config = dict(
    router_z_loss=0.001,
    init='normal',
    init_std_qkv=0.0491,
    optimizer='muon_hyperball',
    decay_shape='sqrt',
    dataset='wikipedia_en',
)
Below are experts of layer 7 (counted from 0) of a mixture-of-experts language model. Rows are named router (the router's row for the expert) and show model dimensions 0-159. Each number is 128 + 32 x the weight over its row's rms, rounded and kept within 0 to 255. Numbers have three digits each.
After each expert's rows: a language model's description of what the expert responds to. This comes from a sample of Wikipedia text that the model never trained on.

# expert 54
router:164125108093129100088166169119102088134157082180158131092158147177120178097127161123156147161148106179160095066150073131167161135086095116107105129127113095166183170176110184109140116129148187205116138156100136131099138106077156138115146181139127110145139086113164143118113115168150102122154132065126120167072135148090096092147109161155093171087161098094190161119091164091082130138164160152107128132087094078110146125132164096167161152150184095087101108153143069159058166099169087
It responds to: Final words or pieces of institution and place names, such as Affairs, Council, Parliament, Railway, Britain, Ex(eter), Mun(ich).

# expert 30
router:155136129093159109113140146133094130133142096148134089061126139143127138097146148083136165142162090157108118109145106138166154143089091132115109113141135058193163149148113167124115109119168159137152156128119111137033106108127130159092156157143081074145132178056165114091101128178162103089171165076132120142085118096112193123211104210132088183092181096153180150092070126127112140159154131142059154149098088127145099179112150120146158164169162102106152082180144087151107140081105129
It responds to: Inner letter pieces of rare or foreign proper names and words, such as Westminster's min, Asturias's ur, Demolition's ol, Vrikshasana's sh.

# expert 12
router:154104092074139119107149150096116126169180127150143105096166162152107165081093139057139171153156110157144066116173076156149177140091092124119100110117155089157135169183065148072144111083190129156179134143066120115080160128155155131127163152181100102201137146085150114109142110185135085083172157114131108136127148087088154099168097157148116131069144106159144158089103132129108210142153148184086133199117070099161109145129173133149155180169136136136133118165109102149127136121133097
It responds to: First word pieces of verbs and adjectives split by the tokenizer, after to, he, was, such as cont(ended), qu(its), f(ond), def.

# expert 47
router:165124116101116095147170168100078172132164119134117107104183158178096154126078136076145148139172092139189094137169110119152188156083102158117105103129152079185135137147067188095098116135150152161163151123119129105058130105118163137110152124151109134164162143105189096111137135180137099098202184103173111148129148116076157115154125180135134176096176099164122164089092115090108214134148145170095118138089061105149110134116126124154169199163139109094121095176119109138118168097136075
It responds to: Inner syllables of lowercase words before suffixes like -ed, -al, -ation, such as val-u-able, m-agn-ificent, poss-, vis-.

# expert 24
router:157103105088130091062176153123105118109161091145099138127172158168144175050128149119166149136177107165143074092164103107154176169114064099129131100084135085162158136175108149096147107122121166159121126139077138128123131079082179129130122155136097083210192123130141162105122092148167051069171154115139118187118130123110116099127093146142086142098143091128173183097096131082113160110117162134130097138073093090159117160121160065173136130181170102115114126119095081167078161122156110
It responds to: Pronouns it, he, they, him, especially objects of naming verbs (rename it, call it), and words like called, titled, plus connective and, to.

# expert 13
router:194118099088171100115161159102129112138159067151133164117152178170115156112097179082131156162157104183134089134159108152151166148086096117112110110141149115158138159178097163088145117155179148156125141129098082099064153077113166126097112122150096122171137119114156109126132140171156094123137135060154153176081155114096134111165114192149064132065145100146145187129074151097094189176155146146072101141084080082118110182117185114171170119147183112099127128126143063162080146115130106
It responds to: Initial consonant-cluster pieces of split names and words, often surnames after a first name, such as Cl(ooney), Ch(ase), Sp(ears), fl, th.

# expert 23
router:162109094106139056102159178121084083142150097167161110084174149168103189113127158113154152121162107160186106100164083104164165175064086118109102114122133110138140138152099170078160120098166151155126126143117094141105143077124150130104150161164079122167169144096179114133110120142141070093189140074155091187106132118083132086176142166158119153089140105123178145099096142066099152118136138141111096137095109097134165148118140068181144184202183095128130091119114108164101174090182119
It responds to: Given names, name pieces and role words before a person's name, such as John, Judge, director, father, Secretary, President.

# expert 16
router:178138117077124071075159166094108117119165120136125150117180137157139177078136158114161184151160123155142125080154082087199157133119083106101117136129103120137140155190123149113133127124176181126130143172092131162110152112085136102122124162154116098183183106095134162113134090142182093102148153097123147182127165115108104087155139160149095140089123080149162145064071127077122161124127173112091126141084129072170164148151131093178148130188191085120151116117118069162052139104209105
It responds to: Sports-organization nouns in club and tournament prose, such as club, team, Championship, NCAA, often right after the.

# expert 5
router:135113074077178079070172148121076121112163099147136155082168150136105186055111195131176177188166090155143082098154114119159155192099096148101098081119151104146160161166111134101150097124127144154135154142082117125094167091119168151102121146139107067128200134113151153127121099148137096092152148103150144171096149092091125102169116131184109160100154100143150164113121163075089159111128186182068109179097115104154150136125176090161154102151151114108133100150088088170110151127182095
It responds to: Forms of be, have and become right after a subject pronoun or noun, as in "It is located", "were", "became".

# expert 58
router:135103090099130077124190148130102129096145094145160118081165146130126211127131142119157152116151113156113082083136101138152163161106080126129089119150158068190160126157101135129166117109199136187120130137109125119044110059068135142100160148155092080127164129089185102080166133159153096134193203108139147153129126090118154114158133179163108141104162085155157135103109150082063148120162143148107096177090103109130111159156154090164145181199168120097151086157111130128131122081134080
It responds to: Middle consonant-cluster pieces of place and personal names, such as Musselburgh, Kensington, Edessa, Twente, Selborne.

# expert 35
router:166114103071141085098165116125098093137199086160176168098175135161138166109141137112126148158189135170161100104165141118155178173103100134097118098158124102136130162168121187104155111137157125149172150132095121146107144106152165129153132128133121089180164103130144172118148112168147070092173172116187126180131142141100141120140171150152118140106164111131177149068102164097095175124093146144082139159074107113154178131137196055183154179124160082061131096124085073172117147119143056
It responds to: Opening stem of longer technical words (inaug-, temper-, struct-), digits in model names like Moto2, and "as" and "List".

# expert 44
router:190095105128119091139154178102060115091159096161146115086160156135083158109084167094140168163180084137169111126111065090153136170072090144089102132127122099147128139160128179115144139143145168159141108125099115144098116071108143145117139182130104137172164150101189130106103142173112146098157142037172117145123094108058132102142158168140115151054168130121190168077086156034110146102128140151120106110083116111131137130125168091170132170175166111068094113143106115126102143085162118
It responds to: Inner word fragments like ar, er, ist, al in rare words, and person-role nouns like politician, actor, son, king.

# expert 1
router:127136130101182101100134171092088135163142088149170149131152162157101136112121152093165170210161119171122100105184088144187164174075103088111104066114146117168149188161077161077121119100133156152169138134053091158088148133113155125107186160169068101143150136115134135129120074203138081127157168107137108161143146095090177115152091145138136170071169097161162158111109149111116161116153136162071099184100098081130092148113182092135176154164138122134143117144109134138097167105153092
It responds to: Short lowercase first pieces of split words in running prose, often verbs after was/to, such as te(ach), b(esieged), m(igrated), re-.

# expert 42
router:196088085103150054107161122154102159119181068167123102109153152169128167092098177121136171173190103191149116116132092126169145157118083128090087068108173111147162149148096153129182097139183155125135123121058096102082167096120126136151166111149102122164170106104160189071109140168117103118137205120145106136110135113086089095161125151151096154105175112130164133110094127094126160107121161199120091187094096119082098152158186132153154134137167124091121117169131102159125143113167092
It responds to: Conjunctions and descriptive words in species, plant, climate and census descriptions, such as or, and, dark g(rey), b(irch), wood, sand.

# expert 10
router:121127115096127093130151158125061131107150114155159089103174156130123175105120131126138151177142083132172084128150128055161154163089071146100094128133163105168149148128133165067195114169222141184156120114095105125077130115088136151108142118099101058134135134086220132061109132170158107119149172083158133163124142120103129123187127175136122137101175118148175165123069159077110149138173162162107091151082104118140101140157132105141142153205152118075125110163141094146117122090124072
It responds to: Short vowel-consonant pieces inside proper names and long words, such as Sask-at-chewan, je-op-ardize, su-ic-ide, O-as-is.

# expert 48
router:140103122079137094072167170096133145103153094179141139083155123154090158060117161091178143138173116169167103082153095108151154185088091112106117094134126079157204207158117165119157095173145155168145152100096091176093159097097113135108161139134120110165138107095171132092135129173137076137132140085151119153128143115062125110162113135190081156101152092111187171090116205094108142168086161136112141130109102071125168155114162113165156129135159116121123053127109088149084128107158109
It responds to: Colons, semicolons and line breaks after field labels in infobox-style lists, such as Coordinates:, Died:, Clade:, Location:, Preceded by.

# expert 45
router:156099134095181102087164141087105151135150067167128132134150151184127162106116142111164157190147100186163102063181109120182190158111108130059078083118124109161156161168064209095139096145144156185135130147108092118128154114109167118125134178136089111145174072120151131107114113163175084134179154110142113180135134154104093113179111159164088148090150109132146167088098160086116137115125163151137111145086111107127116151153148075152153166130180088105088099157130074142078143083181126
It responds to: Capital letters and pieces inside acronyms and abbreviations, such as LLC, NYPD, CNN, US, TV, radio, and £ signs.